python train.py --n_experts=192 --router_score="softmax" --normalize_top_k=false --vocab_size=4096 --tie_embeddings=true --init_std_qkv=0.0453 --lr_head=0.0089 --warmup_steps=50 --train_tokens=599000000
Below are experts of layer 6 (counted from 0) of a mixture-of-experts language model. Rows are named router (the router's row for the expert), gate (a neuron's input weights, with its number), up (a neuron's input weights, with its number) and show model dimensions 0-127. Each number is 128 + 24 x the weight over its row's rms, rounded and kept within 0 to 255. Numbers have three digits each.
After each expert's rows: a language model's description of what the expert responds to. This comes from a sample of Wikipedia text that the model never trained on.

# expert 51
router:121095135146147130095122093169109146185158110116153112122147127145119161128109111123168097157163080076112102136166150105131143149125136122129146188124148098124114109141115113117132142132134134132150103113137119147157154149089153117159090084098164151142163156118159111138101066158125156126121135112174089137086121152125124160137103107097119097165130105105108149131115139115106135108135
gate0:149128131104116119144138126123144109114126119089103129133145101152134147093172123114192094137111129080155126132115116133123096143111126108159177129100149102076122128142103121133142191110115153140123135116136126045176100110124121082112115152126126136070141114135110108113109139162109118146136100117155093129110133171124098135128103117088138155135133154133107141142102096084119152091101
up0:157119135114133126084133130095112139114142163108089104114183115127112107179115135136112141122203111136131143142193136090112136085131115134114100140141091098140142112150120157144103135131154111096131115160129112166136151127140145138112077113163121115121131165139149118127135105102082146085109119123176113144075139093098089166129132108110117115105143140104148127111153100136105085133128
gate1:181138115118128118166089091088139107128123153135117073138140120113084138177120089119132110119108122097105120134142146100129121114131133134146127164146127122126117092112094119142145119171126137154136096129102097132095150119144132107106138111090164117140118173092139110136130107117182132069132141135158122137060135158107129175119122139116107083098108100114164192137134135122104101136121
up1:134143132146106108125114141103117182090134164141096096078187142103080138137149087164162105117104124099149120146115184105133119116092136141130156073124177114110131126133116127105115152121138118166130147135170100146119131129091105098122138188110123128134100116144146110123119157125169139156100156116128119105162174140120123121076109094130094117113140124143139096139139128119101142104144
gate2:144101144174109160069107109119145130109109135101136103126127116125077112109153139135131156088085122081168119107100109126100155127148147105136127146088119109105085122111152072135137134141170141111146149143112166150085114097121132114159091128133118089126094061114124140104148124104147105116126104130109128142141129111114176121139150120129108128120140109099118159123114202103148121146136
up2:124118166133157142128132136123135174097149099145090123144156116140172092106103143142103116170148125146151167135107128099075123141125102155141135160110105190122137133133125166146161150110130104174136175160151153100147101134150137135102164131124114091103119088158108110134150159106126085162099168133120148176148143120123137154137108103158128140143133158133148090173106140109141149128137
Personal first names

# expert 50
router:095128099153124111155153110144140177123094137140130158133109173101117138100129161139164153136127113104124094097121160181138130147091127090166119129155159145114132113097084121088176159090108123156140151131104163125172117128122111125153140135092108122151104126120126145162149104149102140115140104158152137102107150103122144126107100159154102168162101083104159141136126126139092094159151
gate0:106089107114133102169150125100123119169175065129093097125174120119151124145141121116160100097151109100139130156156139146140142106125154157109124117152118071129079124111179155129103147153156118109116125127144151106130104140132133110141120124083125114135111102121145094131099111131105114115109117123129098134148136127119104098125150161084128116116185134174054093130133095144116132167131
up0:107119111093075152132136087117083112138126120179122155109166151124132151156155157122124120101142170087134091172125143143147130164154114120116116171128174150161126128130133150117118137110112129112150121149127117144136101121158120147126128087171101158117101152134156121166115108128140144087105085119145098148146135163149074150102071128116127115130151111153080177099131129129143142119150
gate1:123137155108135104115120150073098139119142116153125144068182129090116110136147115110139151134144130142159118157145102155116141118102154174101107108106088117101133150165108182144127090127120130081111088104119089160142115117132135104149076107130092120156111143146101114132143149124144128116059125108121143103160086120141140113160153092080124109144125149092120121124116119113156138149150
up1:141059129180127141158156136136107111105071145073154111098126075162167128130125101141120150136144154188127113122103115119122133116098168121114098119143134191150174125112109125142128137163105115132127132108139145154111117132123094147120134121124134122175151146161081146139159138115124090110104105122151169106122100157106146150134099099145146139111101149106127141141111105130096139097137
gate2:158118149081122200126089158114106068134120170102105123155157159127078073120122128102094138122148141109105112145106161062118129155123134146133117124136080171101107137116104125130107112098162157152142091126131058120150125159116135138132135126123108110136131110152115147102123140118147099103106108125119132114126117140164150152117107087137110134084127119110126119139146105158135131149107
up2:111094122124148156120135147133094132134145162149110121141102101117109101107107182139121131110097161112112126147106129115092155168147145106157117134093111094118114184117179107114101076106124120156120114148157115099143117105182129116125101126144149120143152102121095113124131135134167100071135112122098113133115095111103153064114077132115119103148122144097137161127131132174116088096142
Commas, and, author names

# expert 35
router:136140154103102134113160106141095137129164107165132174155173137088130165093110091131133141115136135156117126145144143111146069095157113180089147159079122126117165152128143110116125108111103134138102124109142090138124107163096159103133141094116143137136115132118127102113074133163135111106128120139091074171093138130135141116117174171112126141156162140107082135120128109115109130134106
gate0:178124146136133140153145128126135099121168063156144137153141117063125115127124089079126170097147135148104095143151136108126152133148112117099170131109105089139120147121164148156117136150149105126080120100152098120161114113109160137109115128091142137088153124083108090107102084130122072123101079131105097126110129120120160154142159100096129101125141103122110130139112136154122116119131
up0:115107079115101131107154133133129124136117155107124129108107147139153134210123175124093095160167145110134108162065157131135112153090139121155120081149134106129146116072088155109128126101143124135126145108169133148156100111106088131143125110106153123088203126154129097151140147135105136139117108118145102139156146101117160106149125137103110129115162130134149149141159139122109142108147
gate1:105178126111050116133155117107097100118100139155153138065127101155118121120121158104130092131137152133149137091103158139136136102116162106129123141141124120158123152171137103093175113159145156156092130112141146112132110146141159134115176112185121131126131113139109140160120106172127130095142135103121161164107140098119124156152081139135100146145121140072141135105108158124154119120155
up1:087111111111118119106115166134101129122118118134158123144123098139142123145122110122129150115124161113128141136152099163094177126130122152132147141175131158118095119154125118173144118131141149153146118133122108127126164107128152126123117095144133110060122122142118121207143112134122154175159139126144170114136109093133122078179051106137172150137105141093106075132110124117148159135113
gate2:139106164139125126135138127134099106102126098139128131165131156171162126144122142114102130111178122163134108120164107056179153095106136157142158121110137070113134109131134200120132140137135132120118132131120152113117119142123131115092139122078090138153112120127096173157107105118141163121124093146149134130131117099125110115139157128102115073185158134120112151125148139092129115163079
up2:134155161135103156109123142129128151134136071139077129101131134111133113064135114092175144107138081108104121154109097154108134133113109104130111176099147108102142172120181128149113105133152131134122163158179101091141127168149151134134098130181096103080110149127150166149116132160135143124118102093103101127097117149119127103103119119116124127149111122142129078128140149111105112113115
Country and nationality words

# expert 41
router:095128099153124111155154110144141177123093137140130158133109173101117138100129161139164153136127113104124094097121160181138130147091127091166119129155159145114132113097084121088176159090109123156140151131104163125172117128122111125153140135092108122151104126120126145162149104149103140115140104158152137102107150103122144126107100159154102168162101083104159141136126126139092094159151
gate0:162163145104136108145146142138159132092117137090142130104113124107131141127119138165109121156131149113126148104132087087132075103149116160145119128086181115157121082143135135072124125157135161149133109070140105154117164115111154141115116106183153122143100118156119152118090094118179161087109151125105110147162137113123116124098107102165132122128131159115130169105108101137123123091151
up0:120142091054125187113128176084118111121121140147141134165122141149105107113087094103127101110103111143119142113172140160149140151088135128155112129137150097156150111130140178117132108151132106149178118126107138117130108145135087065149166133134096106132120143113127151166159098139105143139105138139120135115103113137099132127096123164116154148121134165151118124115096163100125142100080
gate1:148136103134134132138099123101170092138122112117137122156105114132081144152151145115148158151102111131111104090171122093090141099127074157122137146121161118135156163140137137114121150144123122138134079111127098073126150170105139128134132092147121101101070113096092185106098130161107148115154129099105104150147154090125151157138140123117133152105104156162170135102153172123133146109127
up1:115117139118138089154160146128124149113124105099154147116124145143112143134165124130143099170140149145113145167126105145064147144139114105139129119118125100100085136094144146128117119108157143163094137115110074143131114107153102189128150096113133097117107125154130165099110128112137123112090141079129151134141173118150158129168099097114128091140130149165108153119123093102088096138195
gate2:159103120088120155138089089085157121142101137114103114110131123134124138121102101117141115138129115171138123128160139128141119166132152162091124130128141089165140108128089146099177122115138120106136152104127059136098140098123127130112140106082129056113177122114145125138125148119123135114135116147120110181149131106117139128142126171114117115104119152118134093132098163112198161096088
up2:131177112144095145182154136156160085132106124124111138113131104115123181125167143145107089142122151119161111147121148148093156140173134155146123119183141153149095129104084109148138094139130114091095084155159131133151115134131108174126100125153122131126149128135126136101136144133136116134085128148117119125130137121134135147072072156125115100177168119161122114099110107144139083142160
Numbers and articles in tables

# expert 62
router:125091154130143148101131116124116122139173163136085182147178121098144152117137096125150129084142080137154121162169155106157088131149108152114134139137158137168097147120114095113101106132143117162165132119121088147129143094104140119135146127123150158129115142116098166100081108169158134145135174159130104137120153169117137130136121136080117154152114112094112160138093102107119142097146
gate0:098160167142103101105174159113117121170118107122144155082119074146106131161104133111136117119117151117173150147114138081139109168164124113162113101121096133138162135156123121108151121113122139104101139142113140129131150134167118135120155127141126107100142141141125147100158116107096152081090081134100087156140142155120069119111094108166158138114125129162108123157117132111163148104177
up0:109109145120106170147145153143154086160141126122122128112136099114133155130144117110114154116174125129069101107181108071129110129125154135147063135128100102129133120093101136095132118136129123106124168123116129184105120134093113088129103145119148106145117167123128159098117118137075092160120118170116125153161079131143110165149137126165122126124108117084135159105141125136081134104110
gate1:133102117160142119157143129104132131123135154107126117159180102126165128116160070128117166153151136117123135119137119128165147092152142150141179128118127119111160100151117166094119135110139149107145107130110088105115125130145128153144149083184109086102151102150149164126105158119109152163131076066157114164137130127179134156105164143099132113104148112129134115160116146155134117084136
up1:146115138129110134128113121143151173149129111129122117097132124155115176120083160125117125130137096145154120137122132130137103144098101115119129169081141119111097128092153131117086116131143179095112152155130102082100133110110120126120106153167136082162146202127137157079161124112160143089142145171137128137137170139144111094092139125117093158117155132095150121148117178123100161109145
gate2:158155120128137095120168143108142166137095159134145113122102090104099146118133189170122140113142138090082104134120145096104133090160166138116121122125127173105133132130149115142109167135139112162103107101131119180119118151100113167133120118146100137129186140114179109102113117133130110132136135126112145054106097145108132159134110118090177135133138131145159117095137128140129164115087
up2:164143120138133101150105116098157128144138116086159105117118130083114156118161141119122132091120152125134144140122168138142110166136112147137119101142126108120132115120125139128100148145117141164109181107114128116134119107125079085169126113119129070175111101087110161123086204101142118109100111139084136128200131113159105115148140147149140167134123163089117130148126151112150128148110
Surname and place endings

# expert 12
router:095128099153124111155153110144140177123093137140130158133109173101117138100129161139164153136127113104124094097121160181138130147091127091166119129155159145114132113097085121088176159089108123156140151131104163125172117128122111125153140135092108123151104126120126145162149104149103140115139104158152137102107150103122144126107100159154102168162101083104159141136126126139092094159151
gate2:111097117104136104115094121130197121115124138126115098114112136117141114088100121162082104081130144143098115173136068108130112140159121133125115168137146122139137122138141110092118135129113121103132097132102106182119131073164183092143156130140122143083131150114105125130090139181126108150107089123135110143090156148149088112141089119136147154121166117142147139097142136166107127140142
up2:111149137084108119125113111099089106133147117130142147125122121103116096152102147112147099134141154146120103096148118145118133104143139119117072119140123092145135087091141121115113121177115120136090137149145128137130161163159114142140154151124179139082126120110141105138153113080192157121152142105128130096116070076133106142163052180151143132154135127128147134104140116117137156150126
gate3:126162132101106133136116131109161136118106090103106075111181087102125108102140138118137095126121094100159122161114143129128144119106145141125084099135163115111149097132134156123106134176095106129156143102149118117121116140121124093164123140127128132161134093180097123094115146118126123129128095114138144135134190125134143128183115115129159072144167173110123111132169132094105145115188
up3:112120118139116099147105128147079115171120108138147133118145077141096121126078117119112117130133142144135147152153155132135104163155114136135124125127143171132103086138137079112148163103145122134138104124066143114098142106125119105187135145138108123119113102104107123133131122122095141144111161148177078161108122164121179105148133095118111107137172125173126066131136138179145089137124
gate4:152130142115102092126128112128131130140157108087149075125173117113145132138127126140094090091081100140167120087181130152136116118179080163148124111142127134068129132129151142151123158129102114140110126118126158139126111129153131119108106172124128114131136138119130139141106122138140107128141169114096134137135144143098153145150089128118080117145146199135099146062110115114181133137094
up4:126121150127103126159110090156097154121098132119102173151132151142144104142147132104134127127079129071132169133095161131139122094130114090096206121112119086180143146128145144128142087089097152157118100133127079115104166157163149116129084142152122135145146131120123122152117111120090101150152139129098162150138109095157144123093140128097110128116136109111105085109152148138142113125128
Biography past verbs

# expert 55
router:093111146137099082092105158122095110123136149121113157175098117127156114106104135124164132140178128120115153125123119116110098111143094119136141096126135137101118125119115109134090107143161124120144147137108155113102105177147152168119122120178141097137088114137089156140100167085110101191104127141147147148135105108128124102105142104169167123058153114115160141145091123139140108147129
gate1:160088108144090153144106085111113109122128117145090119147157137126148109158194094094150149124129126151150136132124143136096097159148132072082140161126150099109105123088122166122134114157146111106131090138123132176073089079087168118117152162124103171121143104138137134084149116114149157126124116114104098150114149128124157137108123121131136126111125176152142118121126117139158146145143
up1:122100102156127120087162110133155079120126140105100137166115140149136118161077078151132132131129178140162106128137111137111160106163100130108106085134164099121105168133138103144130132153094157143100125119078123148126110106151138131137099123151129140135127087122117074074134118113075120134150128119128140174126179154106139111141141152121107087153126156089137089111118121107137116162118
gate2:177136135157170153108146141144101164127147113164138130137113165146088135174150158133106138094161141120140177132104156108160149132110100139126123091104173115094166117171100121104104117146122060111095119117186139113105120088090126107123119108109150185109119114134155146128117117130144131107112125130133123117149133105133122071101110116130121116143092100168132141117107147090113115124139
up2:120095156143130133172145116120123113106138156099145137134120111119116138106078136132056154118177143147103152158137101095117112127161133110144117163100132141110134156112106081133110141152109105166074173142135104123122121103118146128103132129120129079143096118162087148110161141096121128165109107096142115153162115129131171167119131134120149158146115156104166117187104133167106106126131
gate3:131138121089139121140122126113118097122106138138152141143097066138142158125119109135108116163158156098100105181153124131140113099097154171120102087121145104103124129138116138175096096169172115153144126131098146091170094127120083170155134119172138114110158123179127144125105152110166124157158154123111145177120144153147144088118149108156174124122119128108133141149110145130163121154127
up3:104153099112127095120145127131146170175129136155145170123110113144125086123103152134115190143135126143123128171103154148104113142129124138122156116117109118144093159181164134117107140113121098104138157114131084168128152158098140142123117090091114176099128156107146113131098118129076146130157082117128167107134121120129144162131086112123131109104148129103080168179122106143169114126133
Lowercase consonant pieces

# expert 15
router:104123120133140114139155109141104143103129111145141094132135099100110111101105143130096143116147161146090127128112092094159120079117195115132129127096063145147122150108138109129096098140160087095125150162142121122127081159161137138139146128109107131154140094121111104086120119132116145121106181127101095144164136119127159112120098154083151106102158129151162101132144121083145172093128
gate0:108111115109112160110127114200150138165117118112111152130128150125141156139143058114120115167110121127124120140109142117180163126093131161140139127100126111115165142093141133098113165169118146139140107158115118123139110125130132124103152153151134106100146133157175115103116159187105114170133136130106161127109100097113149118102143098153187127146148097127114120158154089124088094143163
up0:170114062119107093120142127136124134123083094140139108109137145131116144134131172134138134193139120141182113140171137124133103079153121127131114145128167154085141115173127154147114130117094125116167118115118139108124154125115123136138126123103149173117132136095163209133132154115116063159140089135153142113141126156107156120147156114110139150121092142149141142127154152142150095150127
gate1:116163150120139130144107136161138170103151118138104120147141124139149143126101086129145146166131174133096091114142149150112141155164100110154106129104126095144131112140092138133117109157151139136144128095159125173100147097135169122137124177114150123094138129150171132197154122092161128140122125147127128134175162132137110155113134085100074168131114133118167110153098139181139106102105
up1:153111141128095164110123142131140153113120136145090102134101115194153124136144118130143128162102123125136129101133112086126102155135136096142119079132120078114145098132113133105139124129167140133118154103144137128181148132151108118154091119103165103087146134095151118139116131136130122116147055128156159094113147152123115158136141089104053079144104166122154127147108140106165150128101
gate2:147142156135109087109126176104070131141113152111084140110103128086114077135110087099160156133158121108129130158119115118140123136111149124133060144129132085093156169116151087142131109100177175126147117140108147164101134173148101112173131136128182130122107153150118122083131150119109124134132101129139113145158116104116123162087108117123130096102137118105125119142112130107120154126152
up2:129145105132141092082105153162159131167102141126126109132133107080151111127110103164159145099133148144102151115133110136138099121101200188130137129111100109104133142121102125118144130088105137138138150138155156094139161122112126095133113077124170109093129122097114154165146122143117146133135158120177148157115160115124115120146169098115149122073116120132100157159125155144092083146116
Determiners after prepositions

# expert 1
router:106128157126129092124144110153114136163116111129107103141142130150107146091108068099152102095082110104128136124144151137120096129125145118122124127123102073141154119116123095143130159142168158104126091087176085151104097083157110110155152145100168115143118088132127115143141100133182144141112118151136103144090135116087154140176129116115122082166128133129109172129135164133144159115124
gate0:118155119091167154145117140138108148216132144123184155127097117117107162121120091133135100132106151146136112103134119153126113142142119183135137076140150176106083120100127100130148100122140092167137124126114136106096106126144120115111111186114098146122104097169099120072134112145145131127116124152114125089123110112126114087113150151172114129126153130100121083153123113135132102131129
up0:147132128137080119153076134146165126105122164109160134097161135107088103089119135125109139129155146133134109096131146135112091100133123133101169153087125103140117124111159140131134134154116137150102139147154091119111138127152119094110111114144090097181120113165098076158126142155080108098147142191115158125120122106116098109138151158161180138138154177127114143106149103100133131122111
gate1:156170118124167157152107149156117161102146095127144108088152138114107137129135123131124131129145178143119132151110175118151162133154115152097149119176121121136150085172137126139134124120149116147116110155132122112148135100101145120135122133118121154149109142153122120150075152138081158131128087130147147101146131131108125103101154180116163096180136148121160083149101121105095205106111
up1:117124152102106163115112145158133110095139147146149089082162152103126137177117145106111159157097160148125111127149145129115103150132119116113115106150117124162127166168150133109108126153154105167081153144157147136149099129202124162144206137140124133174119115113146164140131115109136159159106144114117118108137135138117134114110112125122124112081107146153118114120125208128142129117128
gate2:130150098148169127096116143139085099124128170138115112123098118155110107128113167155194128113129129128096150126134134133155088109126152130063117176099105110140119151086175140165135146131150118101121084105108128135152143148110114189106079103114140149147106141101146102107140137160126143110141081127120113179148106124144110133147122140165111128098146108170144119106102105135123119127152
up2:128100160154172125097121158178164151114134148120156122144133115103159091147124147174161152098149154148091097134147170128142132080148138134076122132143126101137122102131149129133103157165140107165101108118093111106120127109087140097143105113124115139179157137120121133104116139124120137144111055103116138121164150113133171134154145134136173130126142150148160119123118123137075128175133
Titles and roles

# expert 58
router:095128099153124111155154110144141177123093137140130158133109173101117138100129161139164153136127113104124094097121160181138130147091127090166119129155159145114132113097085121088176159090109123156140151131104163125172117128122111124153140135092108122151104126120126145162149104149102140115140104158152137102107150103122144126107100159154102168162101083104159141136126126139092094159151
gate0:144144138113170124146112101132092146135155092078144140129161101136133087111059111173129105103103123125110168127149088143102115095183090110094091142184122096134117123116125129149135118101133105115127110127107099115171092168103145145162168097144098150117159091132108116126132141116121114128130111134107134106094135138161117161142119143111132116140104136132102136118183168141138164120127
up0:133154159139163089164100093111124127122149139099104121110109126138123127106108136126154153130136164071110156107148114106115124094123154115128159136093086136133102183097162147100111121167121128127164138144124121109097047117146136155138139146123138129088139112124152104140137129080159150115099118105127101176106102127152124174111117130120114122156107100109104131151102119181155100101098
gate1:127105152128111154148123157127135118116122169101082159102129087124144136176148131145128131118108172136119206161152111116145172119136173100105173095109103124121097144087113120149136122155140101119122102132098089125171152135125145151158112128119079120124141106176116123140161185106112128089147149091140120133123150115096137115099152152113145143168136115169139146140147124149130120144150
up1:144137158126198112133119128140099085118140144133163150112112113085110136127039177139152106141136140113082094100135121123118114162111140109101124118115132158177138142122123098157163138132121132161101128132135127125142117114138092144138100090097157129093078147124127154108149120131157114144113145153122085125140112112106133103135103108116144115113119133109107098140076135144148132152197
gate2:141133155122121104120116132148150117122098119136134116116120118111108160118133128135106065147139098092101175144072138128131155130144082169128156160125160109129136156176156148117126109137152141115122119175112112152117127151103119116115166134103106094131151140134121115113148125118155105170129101089152149099094148161107150128175101181165185114155120166144142106174118123135111157098153
up2:158136121109125086158131155140095134124128103111151157147136162094141147107108139115151137131133102125160169114118130130113161115102113092117104112124105144160140176106111144070131096087141126165107121133126145098115116109148137135143122085096137169085114161150128138131130102112153085111123160174156044163131124092150136092109129143129120102119129136112172086106140142150145100106140
Titles and personal names

# expert 8
router:114164134118088111154129124170123147110118106155138126137156146078108147086091131127089155173108105119148101088132158128109140143097137142178146121093149159139130121128137126134162111103142170160133076079144128128146146160156126100155168140098121144145119112128157175154120106170091159164135108147161127125135141097130096166150110129147091092132117099112103135134107137136109156146139
gate0:130104106149141161152148142121119169176118142099114124128112065082118169104112118130121155104125092088156122122144156096103169122130187158088122147128127084151108156142083133144128102096178129106132097153104146155129083094175138143125141160156134157113125099128129121130112146144107141115118160101130143114064098127107106157152123093158109139140137140134124141121139131141146115134121
up0:145133115166108117111131090148136138141128149119113086116121131119162138134110155119157131147109098157118120146156122098093133099128130139122109129130096132116086115127138102081141135196126131169099154174130137136110134142156147113155098103088116155162079146062094150144130105147137139096102139129133132165112153133113142143102144094094098116073143149127150144156125092130156081176106
gate1:115118113119143152106133168163107141138126119129134142128141122137150097110130159129146124127119155088132154101100106136116138156151127117120123122083130087113112095087121097137111117203128138134099147119152159105130117109099125173108094151145106129091178133122156109122081110101103095181177179108147163086167154182157123115148130128140069117143134111150119128120129146127132112145127
up1:142121097117116107107151151123153132113111114097210098089140159091126152124113161102099145155115109093150119097088129157100131131152168148141181088144115126105130135108160128105087080158193125132120111132127140124113117111121142089147099113165129117138158097120108151130133105114087109136084115137153113148118132150162117118116138172138149141181144133131131152118133103125135108110098
gate2:170162124085142154137094132147131095100106092136135110129169109124140120108143124099133154138144138138159124102169154140149136127123125151107116128087147157171110111072166149176128119126152138125097080107144120105158095138139152146117134137138094103123173126107132161132090156143142119184095120102126159136138102172151125139107113140140105081131173104121083130138096148087132114106139
up2:130156100127144152113101170124131161100128105169128152078144138117155148075148144110095121107101136105174138126117177116113105125165138131159196090135149172136140119143155107154125118107128117128102129120093146119136153193140141111136148100087101161131165139121133125103103133112152118154127099115142125170137193137113115139147134137132135100125112135126122087113143160087135126167112
Groups of people

# expert 9
router:143106091081123146098103163135153128099120098156095100136119128154156165154116128129147109162128164158144117176116156145092154104150126116079111145127144095152158174116103124179122118129117123112094126111097110126115111146133142136133135143101151078103124124112128170135154132117140113153128172121127143137106149166137085095101164099129092148066128111125135151138104111118136119092179
gate1:157118108095167152176084116165107122131133152111137142132128129104153119106135120133124150063122111135128141143110130191089147093126109152124094128090112121153119115179129156135128141107168127098143136136097126157121130136186136109121158126172158144152107124114186100105157149126111118148139125103141122171125106175135096123102113171121164165142122149109128124142081098108122145146135
up1:146126096121140136129143142112165086150092167090144105116110101147125159164101109117075121124110118129141148112122111148140129125141135079126082126148140141100156160108130133113147136093124095117090112073100147093157075136085102136140109132140181107088147130130111133101145154121131124115140084146117104144106161130087137118137136208104128139142149106124145126139148156137174104132127
gate2:111126135086159087105124115105162069139122151147102109083132112105141154122143137113083136127132131092137119119142114112114139106118112103146128133118144125130163126110156118118110126147146156099064128107133092111143130116094086160153106145115108147174139134107091136131122144064131103163120093093114136134117171125131149102073145158128125116140120115140125162085121123072133078080133
up2:116136119139120130156107172118144103095113101107108176140135123121164137102125157104171137155124135085116174124108084172149110136131147107108123128130101102137147128118084083146100137114105111180130146154155120176144142158084107140150069129118141127117138116125120130149113136149118149135086154073099096118140119142151152119155129090115147114119095137133105168158120166175102141108153
gate3:102146153148119147113097155113111112118121111141107152122097122124161131157157129119139093085115112094155096091145178112078114178139164150119103115140115147143112173122118123142134103168129081110118157113112175135135101128087133089110125153091130150131145131147122110135138124125158105096146118156105136118093115146150148101144159142111143155064117140118102125103176094153143099082154
up3:153104143119124116096127131126145099107122163085152121135134103092144145121116121130141173105155160131149145162134161103134129140143082126098101132096112156122147134157095154164128165131140117146135177098128150124176090144119100164108082115168143092113150103125162127098162152103075152178143098144138164135120109117129139103161129135147155156098109116152125106133125112170086116160116
Mid-word consonant pieces

# expert 60
router:135133093144086132091167109160131112101176100156089121125123145130175121161081130152129104187124113143134133149152140152124141119117131095108123125148141085121108168107140151189103142128126103154131130115093116120133135158126180107070115125087145109135106124110147157150153123141134125159105122114160163117111078121083113119118125139157075118093131135116119091150128101129132147108146
gate0:174124114119115112150107109141142110125127112157127131157199157133115071145108115089075132121123115163117159123103135109128167112157105091148135120117162126127136119117136152146102104125157117149120105143084166108122101140117099133117135106198165136159073148114130125079134109132104107148154152094127140160113107145143139150132134091138117082072128134112112132164144113142136126099101
up0:099084144128124158103109180151140128153125116134158158124155137112127195124128128122096126141155093133118132147136175102099152156099108125116174130125138113125092129141189093076141128103103088157084140173141128142127155170112141089124102151095142150101134122103122110100129140111130118170144118096131159131138127142180097119162146125116124105156106130160127145121125092099139099140118
gate1:091130114153178143131088159118146118135148133101122176144097178149124135140090132147121076134068128125148123119151124107138130164121187143149136179143150132128114135088110127093079135146130153171151143102114111154140136116118147152118123142163133126114103140106184110137134148140154107078138118149142120120129140119117118094165119126115121156093136114155160140097159089102153166132097
up1:139130131121095167113132111094135064122105142111131131158132118128147106060107117161154137145161181138129158106123119143098118112113123116132104122164077122135171101102130082093122135104131198127105142133144099147137118156137165147108111137147102119124170146101140109167131156145106128125119083141153153147115155131142143100182137143101148164149134151170113148133137088128124103129125
gate2:154103136154134123135108082159113129100141125165100122142128127095140100108117128104129095142104132132125132107156085098156163111162120113127130174085121118202117148134153139178165108101171110104115090095148130110092142139125104132100122144132164166116100146128117096136132126165117116109065166164140120109099135142093120108126190124094106139099124114115130119097094135127129125140132
up2:132101137172162063123133101109118126152151154144084068116140124130135091154121134094087138102136108125119078119124093108117133133106125132170138104133126094170124117094129087117099145141141132138138136135097086134163138175141112161122091116152152119127100154162163129179162118126125119107132102149177123124097137114142154118116157121125129132153165121142137142147159149132189103126105
Letter m pieces

# expert 22
router:132155164095138115123122092088146128139143170126114121107120081104101122118112089144124146094152101138114120110122123104091168104135121116147094143159164102114108146170089119147122127144144128121158134151145155168078128141098102157122141079183109173082106095131137090120118125119125109104133186133144113162176160108124104110127118112124100123095155143150137095133135159118137152138154
gate3:113155114130132114096107090099126147134139169092098168179121134085112152125102093142179089089136081103129120118094135133119130185137092147123152147152095132165101125135102133121113108116135122113068131138129108104148172111166123084101151074128125127107133116121101069114130140128136128093133091153103116096148152143085123135132130126122135127128146112126134120155113107135106102151157
up3:128165174124106119154111123073186127124135119110079108141159126144173115155102116069119120169115124146103115120125176125135129174064146142124140108117141100100115113120143132078129126089149133108145104144132138112126124153123145160142120141095144107125135162121109148120122133114123114098152089105108135168119117123143123129123130132128132155172160069142168087144120131182126126129169
gate4:141121120168124180132100077142139124134126152110128119111094085085147145129115160126159142155139175128125131155106183088175129123130160132121130122187090113110186148121169154130138113140109157084087149156135130099161116139163120097119142159115110127161091118156118091123126109107132133112111139151140104164158098115163129144139160087135156140128112149118118160153134106122124125116109
up4:086131121087127101148115134112138144112118126107135139097085090143112083128098150129128081151142104092133115169117093115061131141097119153123115127083153126159093126139127136147133117113171119125119151163167146131130132147120104147117143138136165111151147118085133101122108134137138116091112101123114156132146142116075104153091139134080089154147158124101148088084116086137172157122111
gate5:140151122121107118124131147136135141113108110160143118081172101138101116104127126117129086106108113108146146155135077078092143163164089116142110117113131158109167124150121122148149125114097162145119115162127100141147148128104148179093156148141146129075150168136067084108114143115131077109140165117119133129116146166092135163137148158134126110111091111171121117105147097123133162100128
up5:169147093127177158105131117161124117121135142123109108130101133129122148141122151122170110081084136134190121132142107154174129161139136090100080129138147122110109123120158110149132112083128136120101145137149121183130074132096094133132174105177137145183154134148116135152141149095138097129153127123154113105140120180139141106117124106137117133113150115116102129098071097146110118138144
Auxiliary verbs and adverbs